Experts of a small language model.
Experts: 32 experts in each of 11 layers, 64 GeGLU neurons an expert, a softmax router.
Training: a variant of Muon for the experts, 265M tokens, 5567 steps.
Below are experts of layer 6 (counted from 0) of a mixture-of-experts language model. Rows are named router (the router's row for the expert), gate (a neuron's input weights, with its number), up (a neuron's input weights, with its number) and show model dimensions 192-255. Each number is 500 + 50 x the weight over its row's rms, rounded and kept within 0 to 999. Numbers have three digits each.
After each expert's rows: a language model's description of what the expert responds to; "gets" lists some tokens that make up at least twice as much of what it gets as of all text. This comes from a sample of Wikipedia text that the model never trained on. Tokens count by the router's weight.

# expert 11
router:543415559528542478537569480526560457477555494521526490421582565474569474605545497507513547451464408380480537594524381591498618478385463578557504449494628463569569421565437485549466548531498551
gate0:458501449531511484527476549529454484434540527486463488485474504544528407506480524529411413418453470538538546542479530530493579465501545469553534499465531526560469450526501546507483532504377418
up0:503545529497525561454502493493457480454567473438565456487544400519490345487471560542420507483407513531520493593463444491497590513538602487530513452410541462479436462515558506558573447610412426
gate1:505555514530497510426619490539574487557475521555487466516549515383499548499463455579481514435489535546615439494482430550519532497533438531485455519443634504461509616503481615576505555539469549
up1:527558580601458510509518518549615473434528491583473462477491526418501504547521505479530427542370510464530538575458522650441445433539490497500502537455441492490534518525564591573428582530493505
gate2:534452490585480541562488484432513489434424430555568474453488566445518481409416574429384552532632470537480433518505515457429462477486438512565495472462481555515505403441477445539434485462484465
up2:492446529605493478517524569498546418444443467534530437432404466513471503461437511501417557522578498489506485538540591515410507396509499478551484527472547561453599436477544466492442537480425439
gate3:411462478498539511493488466479521474508434528441457510488439542483566633569542532551626504480548583489478460430575502455549398485512547538460429577435486492478441539394457446512592459451522510
up3:566529521505441499563504594561510523462527447550518516550526475517469355440474442446405543578449399538525520551466573535399605482514398465497640430498465555528583458583529563534437593531511498
List conjunctions and commas
gets: " and", ",", " or", ";", " &", "/"

# expert 20
router:445487480404469581356524479469534522459494445536531371463456480450490579449474533537456477491539490496531546534500477467536496498552496458488493479468438466466566487495414554492503440435512493
gate0:430470512477495473557503619526491493522495434547494449512377523456485506547454481431420456550463579599464472511605464480525473544487413488510604477424404420512589576494463578429469415492554394
up0:497501544507474494550588568541527464442534414532467452513464527471507492431477350508480436475530501585498443521582492551512471496503421413447591497460503552510479515549449521498517368479393519
gate1:568451480493384498571558494463432484502562609556588502471424507493510418469420510462447433514503460447501493537417494489499452554538528519512571463489492514574504458467578631402438539487504462
up1:549487521439448538535610502423432464533535561559558532519509469472551412501460526505391498454481484422544534499512460499492488540551550505495522464556517481551490420497610583382446581500544433
gate2:513469541457507497467527538516471477605471477480581535585481592487511516503484564468590552551500467468400589562439645484600549466490520542584490459430516512526480513604473448467439578500456530
up2:493456548474476498458579491532453479598420493428549518504479580486533540524532573458537510510469499478386551553461606487587525503479553546567497424452484504482501503562481460460468534544466551
gate3:522540562497631587512491449492498520501458513470502480529512514448445553521532382473543459432514487500522472489556466536461547579395531497551515473503557515505509449554481508592387459451515517
up3:431492413540428416540517475488520538495547491450586573445580566486563442478481555510500477483487524479494534520437526461472464492508487454422550491474504514524512505479525554483545482499514504
Line and quote openers
gets: "\n", " \"", "==", "===", " '", "===="

# expert 7
router:544416525502452525524577392587535512543402568494524502572460556475434463491514571518541516456490432556576455480534448513485571510564536551600501418503452457534546584466445585498512496508523429
gate0:506596490445539548486477451491419480410476503575528550536527469669485495550487551472532473582510473507434528458430551510401468449462551570511477424483530441582467468448560529465492441567442555
up0:508546550521385514447491427490412467424512469503517546467451434566492405520611608485550447508562519502440510540538477501406511444521484553603517517506543427608501493425491478554478424532411588
gate1:471460505507506480472474552492572472472554478542451373551510462491508441492515557436464534483590482495480535499498544418568591534503436548612524539446517463561467565472490479566511508500521515
up1:663528500496430522480486439501527573397463534510528468483452390543496557442546542462586479578437496523473527520473475514510509433502433561495486489481450530550422533456482487556566557510503525
gate2:489516423461562582465458506479501433417538423515441532436489506504522535506524516550486442538442536456464440549495543432494616492553503495620432469570520499549517438483487616506530491466537454
up2:557454530521514497541550491447460422439488406595420513539485501520539578505407457532527425405544501562564445499505492564397495495477421386517522519492555534536562529535421533520428495554453519
gate3:525468524553445579492454531468500445447415521461528612500606519525522470515445486434504565589497510481525501550532537470482514433452415423522428459516513499458471444484493576453414499464499509
up3:456435564567476541531509521554476475468429539516498575513567611493488505483507485443551522498504493512464444589458494478408609525521408420472545504398528525471556436478556534386398530522459563
Function words before noun phrases
gets: " of", " a", " to", " for", " an", " the"

# expert 3
router:458543480568365429433438538488508457529532464485498451503495468459483400529587485496558448491537521433507455542546360529564501473459544549483576503498523447499544590502493499525525520538433537
gate0:436405559499464500542517482493427478528567465524316469492554413474422442499429538518565448529532513469471455415456577597508455427474467499457577482511509466431581501496529482440537556535491543
up0:433490491540536538465497531478457505395563451609589481536491495567483583509475502516462464494565549527431514504506520471471524585436576551451485496444462542439470492536519433576520522513575476
gate1:422513518470578458560398415559520494451563502493485551567471461541429549466502508498531574460587568562569598544486492545403537446583528454514514530449554568550511506508479419403555576454498530
up1:595449483558536445448502466551532520472472433454581477434448512537540443557526525475450460549527409507457427473515552422530470529530440449544527464424509522530484475505386559653488485473485521
gate2:521436513359557497480578509386443418521418533488488507554498545488421500492519477492537562493526563417532482446435503478478515439513556455483557464446470507444587494485503457404517504537456532
up2:461579426495477457460501474426397520461495454439520511579431483509523568515393471392537541538480626494522498486460446516557506473545448453546504397423456489544495454485528508510470480482407540
gate3:451447528531446504583499494504482499409545515398544500487521540378383502408520536478457434481556567475504528438428454461539481509445461502525513537494484552449401538605449473563325557631449410
up3:517523480501511463462438487459461578558430477487560506505480469563549557564462468547555451564536503436495462419578503454611548455459566487564537432497506443405537494443430514485518477393486520
Prepositions after verbs
gets: " by", " on", " under", " with", "In", " In"

# expert 22
router:424484587459499550447523527474562473450549459529551522440514458404575543455451473464451569469567428505544528442557547382467498462455525547466545410498556520505512503465434563538444545506584584
gate0:438514429505464516524445469479496484451500503551499450441626457584536566460486469466514509476547492528490504518558464540551556505523424507460510489563427497494523476557444387516524473525474616
up0:549507486464548560487528486475524561597587513455552548515494538502484440568469595622482439512457511506481495410410533558465522526467546460472521522383503522517433475481560573452514520332464471
gate1:639438523582501494486440502488488463564525534605521494457512529526485575423506480536466494467475492517540499457572485395475476456535444497479441597523545526468493518482438534457457499464574533
up1:401541487454511481482586458459491557375471478467460514517574381483469469556487473504543490515563515575557482511411458600548445585387533486555490446520515454553538529484599409525487513497422489
gate2:536480503427561546497501556458512568562440520605487460568505472479509558655562509490644460605390505515557514496528471466491419513497530681542424585466563525531496502480543529534563580480535443
up2:485526485592467435509460434541532436457522464446510525420473505542510432399456513524418569396584478562431484476495505548449612520487452376543554426569418475484513522552491507527459451564448555
gate3:531477490609509447477490460479540400467568588442503497419494478531569459494452426553589496542463487598469508444474536430556548532498457547478497486482590519569559565541524563486445479494474553
up3:563541583350549491547494488534390507573558452541439492555462533443408501509518569438461466487538495455520464525546513601377480538497564539526532504468448442475439432504504521463508566556497505
Line breaks and list dashes
gets: "\n", "-", "|", "–", " -", "="

# expert 21
router:455553536432461495469561502545464443492448467528574558447491439471504488443454506517460486493455524472448529523526573463478563474544410469493534537523497475642514475502517517467553520538504338
gate0:633476468490516466544513476435406524537486485556556499553627509458518496449444576465497496518526611486625493540425562468512488457511529531475587464486457444485498428502494463502521516482433502
up0:566457484492451504449604505468462423457463588502464504443480478431472452404482534439552382511551495505572486533467586565415554456525520466449623572519546500502428485409473525583486528530505489
gate1:499491499491530488455487615454489432526485525503543486471560490507440567474489395504431479522516534533527491494487556549515520501511548490520519516528526520465590427531572464491546494436494449
up1:535485578494556525538519435555455588489462462482466497537484476462556472563470578463598559518433465495453559490528461509470489501488473491500516584529460506534423563431409550533466551535488555
gate2:473515433497501504431532426565535502461496592449447418446463472459498468462510456488507551533466507494479487452469518454479440521523517609542466543518500446526481477536587522432475605524527505
up2:502502513454461499578539544422379471421547423524449532504511528512435523491457546477461428473554424513475562601522536501513583403451465452447552478529483563462539486527484400520489414550496519
gate3:458523401454500564463471509503544567486570582444485525438480465570507375499576433605457524443578543492447476470429434442520488430526454483501497494545534505475545508564501454457496473478617575
up3:467543371530475546470482530510552598511573559463476588435458520586466400528532467574445510441568570514455446506469438414512487488558436445486476511524536524513554489555451421435473468475633540
Colons and reporting conjunctions
gets: " |", ":", " that", " to", " –", ";"

# expert 13
router:466569460498452469527580503495489478569522486468542397471561556593456420575503443520503525417550555455521528470523506418544532472458490472542410515462476474500521524523457450543501469538410468
gate0:548431553489490455552417483534477483350481466563521532510527495503506454415542487611461495539568495519535451518552497385514523430488560439573540464483496498545505490584502506521569459644451495
up0:560534422495531517527439485483468539399514519539449574547501524494522461517530498459454517601521490505515501551487521481477555435432522558449426398533517528686519494531510528471482539565496496
gate1:526534550434414462578528488480525545563476435500557533459479571482522399562535582527434475497465584492521470451421552507480452605501537482431444470538537541494426497453464493495503481535487530
up1:515519550445472455548505559486489519547449495514480510548407414387479459535530554515495395510475609457530521503460619548493533584542531465441445424519467533542430453462453512421386511503450464
gate2:518507548556477473481473585418540544459533440559452408465516505612537483550450584455538477469465569547497571624459444529502549469531469469487525529499382550414415548498442431469539509556442522
up2:446477502504470523500550461554601354514484570463470499426488576361419565451542501470435516487495363490502504486574585567473500571665488551534494483534617486549529454459560509473551525480467554
gate3:492484546587516542609574408482402530462488512501594509538478597559551525505427498471545465450523464565596495532574548598604509483499556468405535516487493495531463561499554580462469554527496595
up3:495540546479502560596497549483423469527513482505463531521483506495568493578472562519375440547506456515465477565578513508601499487494509480424551497451491453516535545527443575482445465589434551
Articles after prepositions
gets: " the", " in", " of", " The", " at", " from"

# expert 10
router:574545538524567503513462610568484442364512472459560402552569437467443540472453509501456516460453423521429541478549503584482523494436481466449524516539469575483536460468528435438477465468496413
gate0:524578449522417425567532527441517471505501483528606448477568499461647452431475508522502472468524604527497501461473591458461486441473522469489567522475482444563538434414467481460500497558443468
up0:552445548402576513459493536528554520497525490553527452482448534517462490527534427549441422496530470417446472542483449458467481419532480469557425521536574458558450580555486538480500592361516495
gate1:468464516531517499570543597546547542465533533565422528543526519497510547535433414500501508600482485453512573537461483520388530463509482467503536462573493542600474464541459523509424526449513397
up1:515555474485521541406478387436419423550502479470564483560495504439502441548621582488456473415491487480502451482560512468581503504476514484522500473379467415432541533492504465467555450545508571
gate2:486449477480496490499427505555408384549467452528391541528569431517494447509523549549434426571505458581439513419525486561577519634519382534455415563469445475515481554588376507439529521415516451
up2:588618470531513572492538481484477507563463481643534457425480485561489537488510473467453544412475563496463533519426405458421494549440623534615483392462528408557504403481538515537445556555594445
gate3:472534556434485519461506500532592332462493503470470563489417554497501537509447528488508627488446487452554580543471529504531442423485451470559510492492549471503550473533558470509379567467530606
up3:585557554586386406504571515560509467516440462384478515488505618499501478489493599500507526488520503535484492490524523545529510530544407525464551492511510547521630545557499487594566437516497436
Table row starts
gets: "|", " |", ":", " Best", " No", " "

# expert 19
router:566537494541547531523552525423409583538484448483504552563558469493606559572504524480458496465446534527484433453572482504474443494462471421480514537430389546541497463452521491487448512519526535
gate0:531467512425514559381388479431455524579455431440508511536526480407503570574582551509583555568485436481405499470483562494471502472502471528440505602448519524490545513442636482550540593488471542
up0:445513502445525527444427539486494532571507400415452478481501477483464556570523481463538504654443508531490481527516591560507466516478490476540523600481582579555493573499521429510566548447510354
gate1:564543486523541476473484445409558490598497477504540579625468556511553450582509503469473562488509516551468551570453460508444514569541550472452440526414474422527473528537473472572499452490532419
up1:545518495451649559489473467375561598563517428578551431527475494484520511630567516482498503480483466521475582582414468476469498626544518482439411546458551487529509558529456511511549427552537429
gate2:515452474482494497413474558595536561490489531486564467472534610613516526615468473532489556512571484452447450482508485441474470561543599517498507531569520471498461472511564565521511539490564471
up2:476505471502496515465435589577498564542536485526461416589529487509508531506503521504547475594512484556459477473441508458424532538409596431482463506498557514400437431560520554490511545430456543
gate3:541613464382527557518573512492464461486480504566510525506585466519538468554450582523443494529557483497594461494372485461524390526529509474482465450461459434514549491563574464482431441474447523
up3:480453573579517504495454517583480543546492584474457584540435434506486525473611404434562533542495576615501561467504590567459502422498565498427495539533553524500483542540514501482581629544521475
Sports scores and results
gets: "–", ".", ",", " 6", " 1", "0"

# expert 28
router:517597462513504510510534559447495587478472448494369522527512485443573535432522479502468517447441444541459492484551460569449471513512470564424406510500525508523498518479450592487465533455545383
gate0:564503424522469532520490630533519469537601489435544618590468529531552591573539521576529689512605481441485518509461495504411505419524519440445441535468430587463491417464572475572539506442460540
up0:524537386460437500526489565525458465534622517530528544432511496482623591495531538471463526505624432490405522481473441582496541523528482416446478461396372539514429476411591423488523469443483501
gate1:526432483498470557497467454464500474461550458546527505529535530461485483479474547435510496537568491522515474444431463474466554544537524537464579527535574468496508503501476456526602478543433462
up1:464491479435469458505539530430492575566463530519523556492446512610520529522502414434473508514436525470542540548513497526601517483474507483564427529513458444505486465421512510395474480376521468
gate2:503480560445456471540512519478522507528551499422465444489445529484531460500490407428519451461517444479451544468506491406548512552566393478517570575525492491434468523473426515466464557543569553
up2:504592407467524507462447508530452502414460500503562586510542443557475518508456574543499542540508532511496497514540455565472524415476538557488433454449495488570504511489626483496550477506451515
gate3:463481531499511536539417469491457475476526458518434477522539484553472406598392601483559415521451423432523460602511406469465560589409480519546474486502545463455495450445459487464436534530418475
up3:536526466473453481551475492482466545626454549520497606530448505453567496445530491503465584504536505533477590409498550498509462481567449485486437502541459490501475483517531542633518520511610533
Numeric table cells
gets: " |", " ", ";", " 0", " —", " 1"

# expert 0
router:452498507492476560479512361470523566386484477549524433494483478472490496543448580477469527554488420511456529497498421446459496456487493524573466426455558492472537552533487456502448481580538532
gate0:534571428506482512525485456471543552414468508535460428513556492490461494437501588496520538459532499588485535528557512542496437482537448524449554495543533509438529535391506374530472542506414474
up0:472459543490434505542548536493493435510501528491570558459438522546498484493532431466503501505493545424590486440454510512466566484509575480541480506537487417573457439547508508492556438518570506
gate1:534477505470507521465467504488539488421426598529430435461446457520534508454377477451474386629555539497506476517485527536496508506390514483532464479399433495482563493462495562424384382498522438
up1:532512514494478456559516521456511486669495495480499606540541506448523501522593508554523606422497530563477435452513442513500478486561488441502487493556591477571528496510514496587631605547452513
gate2:479557424542575542487505514513540470439453584536500440503484542538494435477477472472480549418553521532550501531557488442444476384522405474470508507429495535554516449545524552557487568488516500
up2:556421550520502530448467506519379421539527442495489561483472471484561554561485518553566426550482518497386525519450585604564501557501562549578504501557482461480438511454427409530557452531477553
gate3:471603477491558512448512530439491532524441459558555550525532526457531489453432518515574520476579546523449482522536448472409337480520450490438493501504471529450437480553470416500523573614514520
up3:572411488490481488553424414516448475545547568419446493400419493498502523537527492480474502420456475463466588510521569504621551499465497481524498463537527483575555558516480538492486481476492473
Numbers and quantity words
gets: " 1", " 3", " 2", " two", " 17", " 16"

# expert 4
router:437416417421376538533523530529520454502447528531348548474505471446467537421605515542435519493408507551589490522514464369457495620511433440473541514557460436471555501454458565519523533426585523
gate0:525458459416544574541550555491580545559473543492486475557484429533482536516489435551543542596499547509518511555513508531579429471563511493549449449409493494490513556552562424382527473523603506
up0:491545504649456399531514527550534465441548490444441522443496545432513464562491506445496455342416483481488426442521507588369588531495487509453534557532500522479522557499527486601499530435423504
gate1:481479491441417605571565448443497668490493457499418507465481476507453565539515477576387479496477448567623435461502493521480612462436470467513591501585386582419485557439601497471533530509438591
up1:522622561505513465435483501549516385449553467466576478504482549562520412403551565504485606449509551511385546487548602562512402538567565575437505430535581477569636493425509491464435474551551487
gate2:555557440527554567400531504437504525506557520461500606496506529603509517480542472422525563461495605490446482488386500509508499417526445497512492507471461497504454515489535510549397494439495522
up2:455559445545446508409514471535510519468502511469507573479437518586460550444542491503573495442461659548407487524371606487521498432512436545505513529500478457470503518540557544571381509421471553
gate3:555515578507441535551456510447418501486566422438501519550464537506426453388492504530531587474576487458456440464573453381571486546473474526555440394478562576464464558450494491488479403557496492
up3:446561519442453540442515511462522424571555404569504523514521397576464444428466563597528521462526497417478439467522575415462504565417519510573518431576487525467483465554572563523431469514534511
Opening brackets and symbols
gets: " (", "′", "/", "°", "(", "18"

# expert 26
router:480525394451506524507474474543583613471441518446491484426476487516560478508455524384439525520521496467546518496541547540439533474536515460458506534391452519539588449528503591459557533400602453
gate0:476427447443501494457480459534523457488556590461399460499444496406437463488612528468393552493505432543541599462546509516456532479574477423516491485549486484496478444312615517527461585441449507
up0:450496518438477602414477477517556431525539531468478492543480465412480582508546497569550531542406476567535596563459463465518546569569434429509488506569453434390582476428434533571565566553540573
gate1:510478479543520472477606468620498590622479451561501507482470540488543480493435553531570449445539486523484474481536497441568537506469476408554526507464519459399501512584517471495448499487501592
up1:437466463545522548457646488650548503676543452551531458533502551465575422448440563559539404408507462517441451471516472385569463530454469430570540516442507416434508494521493481496425550506512559
gate2:475577526558461480498452517555473521532475514452443511455558515496544506370571397466350425505530521546400471438532467524461541640462503460442512516576448553481557481412541501509519501495383527
up2:524544522489564513472448450502497462497541617468408473444530506468504498388513377512415467474489509511441456466463470503460612587490471468545467548557503546500506486432571468463495466502419574
gate3:546436421546545523499446490533477501444510515521534524520455355528441431465535468515469470495477506534484442495590504434478543480547485560584472582404527551555512558467412526553549511540545548
up3:445520621430472468484534511467479464596458458505478488483552628465597537559524516489513513515476502475501524502408478552495430513469545507378487442561450447464452484531589497457437496441507439
Sentence and cell ends
gets: ".", "\n", " |", ").", "\".", ".\""

# expert 23
router:524549488511523592545544525476367518418498544503484558455531430417545557473439488482481474443429548610589414574418481566424525454429503489441499472499497503517480472443463590497469515546452479
gate0:511441501562463513490451538469504442642509593566468583534593459484491459453537544450473441499574559480514475506550487591497516487513454484487589510430581561576475500482454482455464532479517533
up0:530446491517506542462437537535462460634542574518526566517561484451459457482527619463490477484577568476584516549566481573467529490510404490447548487429597504559491486471501539456493513494452510
gate1:478471569550403491475444486504535454506506580604561478496478404482417479535494455537405514510519449556444484514412547455444435519519477430540428501509379531501499519484446441509412471514473472
up1:457446533515459560425430492555499499495485582627522515505475413485552534571521502630398575527519423501439581539409464429430458478453489395482423557508396539528438492512466472535404497510462550
gate2:457442457512513472452454574477545503581589393557465464415560593473523597546523497524554474553517517626454458478472406446543581523634543465383512545472498514481465523518524535467462443470513468
up2:506521536506458491547550437544518473461483556452517532609466478563467450508497450480436550465499452349618511543499588505479401482376458560602503480527537491494510482484555519549521558533485505
gate3:490561430509493501491489475422470575567559597444485548632520502526521513604413514499436535375500529444476532419466557507564544520540542440524496481543514505500505503481550489461494458489459500
up3:500581420493470508500473487430414580597566639443508543662548539504539514622421495526457493372515513474501551429457515522563552501526541454515535464521473485485508504456574503427495488478483550
Capital-letter codes
gets: "S", "I", "O", "A", "N", "T"

# expert 16
router:512486502498387418517572603566478437491554501430537524482567586487597541481441539520535505439398456400488565612518480487583673457447527450457565397459456507507543452497499486492495522631496459
gate0:517582553568416507486587487494562452494509485550460545526649567478491520457475496457496432515427534535505464571532514488557601462469385522555534521467515415479585517551566503531531459504499349
up0:492572515440591532510525517605534471437501428534461464487547442540499551461446458516506464549501500474472418459498583474391576474500545473514575515432552429498517494417465483524507552565530515
gate1:476491476397483560466494470462545547607521526580474498520502462536483644484408494419552425486495586396467509530470486462484470590465529501480460513503484517523469499464391548520425418443484522
up1:564479527614485462519493488510476489404426498471536459487543513460449362547613561497470587466506443529484514498491553553417499368554486543535569423511507428490492497506659509532484561523474512
gate2:549453593486541504506486462476450420440472455519439527575453492549508500507505459425540584532542425550527499483505578530430420492496491467475419580491574481503484452489460502524513557458469533
up2:535424598421581514473470501519467437496392478494483454505461488562459527501462497479562578575517401589581500522507557485424420508541494471507463522486535487534549416510436521517538549379460544
gate3:558447591550514397486487408415537496494513459551486538542544538495515557536525543586526528495462513475509460561432483447467527513523555504535463563503492507492499498592474461533448437497482410
up3:582410567484552471449462464437441491518512425516452500476535533515486537522579562649557557479480472452583459602484505496419548458529554515522486498488536460468542488639458470501447468479440507
Clause boundaries
gets: ",", " was", " is", " which", " were", "),"

# expert 9
router:516504402445535610447390431487528545518594480494516523414507495540525511432529559496510522506432446485506526479388585586509518580464504493467448528574530440426439484455478511503539481496534532
gate0:463504575471523484501471413401496497533578463569507526468433500546532522523537567557559476478441538470401475543476520441425515471428452601489481431464590534555485463456519495452524481599434474
up0:518515419529415468522514570560581487506449571484496500586543499484495457459422411545408466548621503503530576424509444501600446460606512463511497542499428420484498530489552435523485557508567535
gate1:561508508447502483555479567530499487551518509484520524501506464491464345484437469386557484473516560486558542439435570527527579614557541522487468578541482525508449577476460500429544519359477591
up1:548511543417516504571491569535471517559540491470491520491529439475503386501452500420533471470538553521526549393440514500552599547506560516526504569485496485525425521471499527396541487433476548
gate2:509520562512512471544570541566503617549497591459485470441547538499560494493491487468542490479528583509505497555487478591510502545468488534572558485480473470598509510411458462529548629504526597
up2:507529561479521476555527597566447617438442541405488490428559475481469500399471458536560468460487588499524425498547464546527485536458399535582581446497483452500563548446417478546512531486556594
gate3:499587476540405532521546566503504477523587546660456506456548522482459458408463500460469520450541549517487446471439422497564450447534556510491413428577459551578488544552500419524466453545526510
up3:543398450444614471459468475462424523504354501396578531592531500496582565630579471517504502573443451525499570528548566516516526511481463490398528522482487429458513437406529581516505555454465505
Closing brackets and years
gets: ")", "\"", "%", "}", " 2007", ".)"

# expert 6
router:406505465459474488499491567560495551500558549520543514479556528604568532542496432537410464510475517526485563541447493467456438479457562401480418551500482517494406492520457545462517509511513479
gate0:560559500349457443516418546479468484544453586576527487469507546483497496559585390482524506507532460450512468510466539544521447478570447512547607522551456438490504429536484544446501565491445473
up0:522515447495443427431498541511490453527526459540523481426453588522515423500523497473499431502564529460491472454480598583449508513478569446587442540528442403551437453559413501518472476455425491
gate1:626459500510527491495461591429507490473624562553554502522528521471472493481519471423448523501575452518502486504510500430590613467570478463505606393481444463518585474507523527439465618498460495
up1:567489540560467476471529542504611523464576547581557514471572530520514465525538490516439545514537406494481484508484485450559600448566479526537581397455481503580588579464483492449425550505487479
gate2:529514525402530556510504534557550551450588512481555518439452519540581490468479557584535528499550481516523513514560575447471527437443447505516600561448460520501445454506525470517486556500446460
up2:593469518574604468484441374541477520542430500569475482609496450531525489562534467441474476551528554477437460532465454431449566597506593495406458513423479541374548524536553536490486481503499513
gate3:379453479564465452489543494463513534574534521511488491433493535582473472432529481460546431435494512588458521598419575522493489549469527531543500519419598498490487471625511466553455594538501431
up3:432486435543559434533480479539526426533416532518446465467441509636446460499440522458497487409424447583509558507501519557490454498374500501503419568539511567525580530547451500623491533500463480
Name initial letters
gets: " K", " B", " R", " G", " D", " H"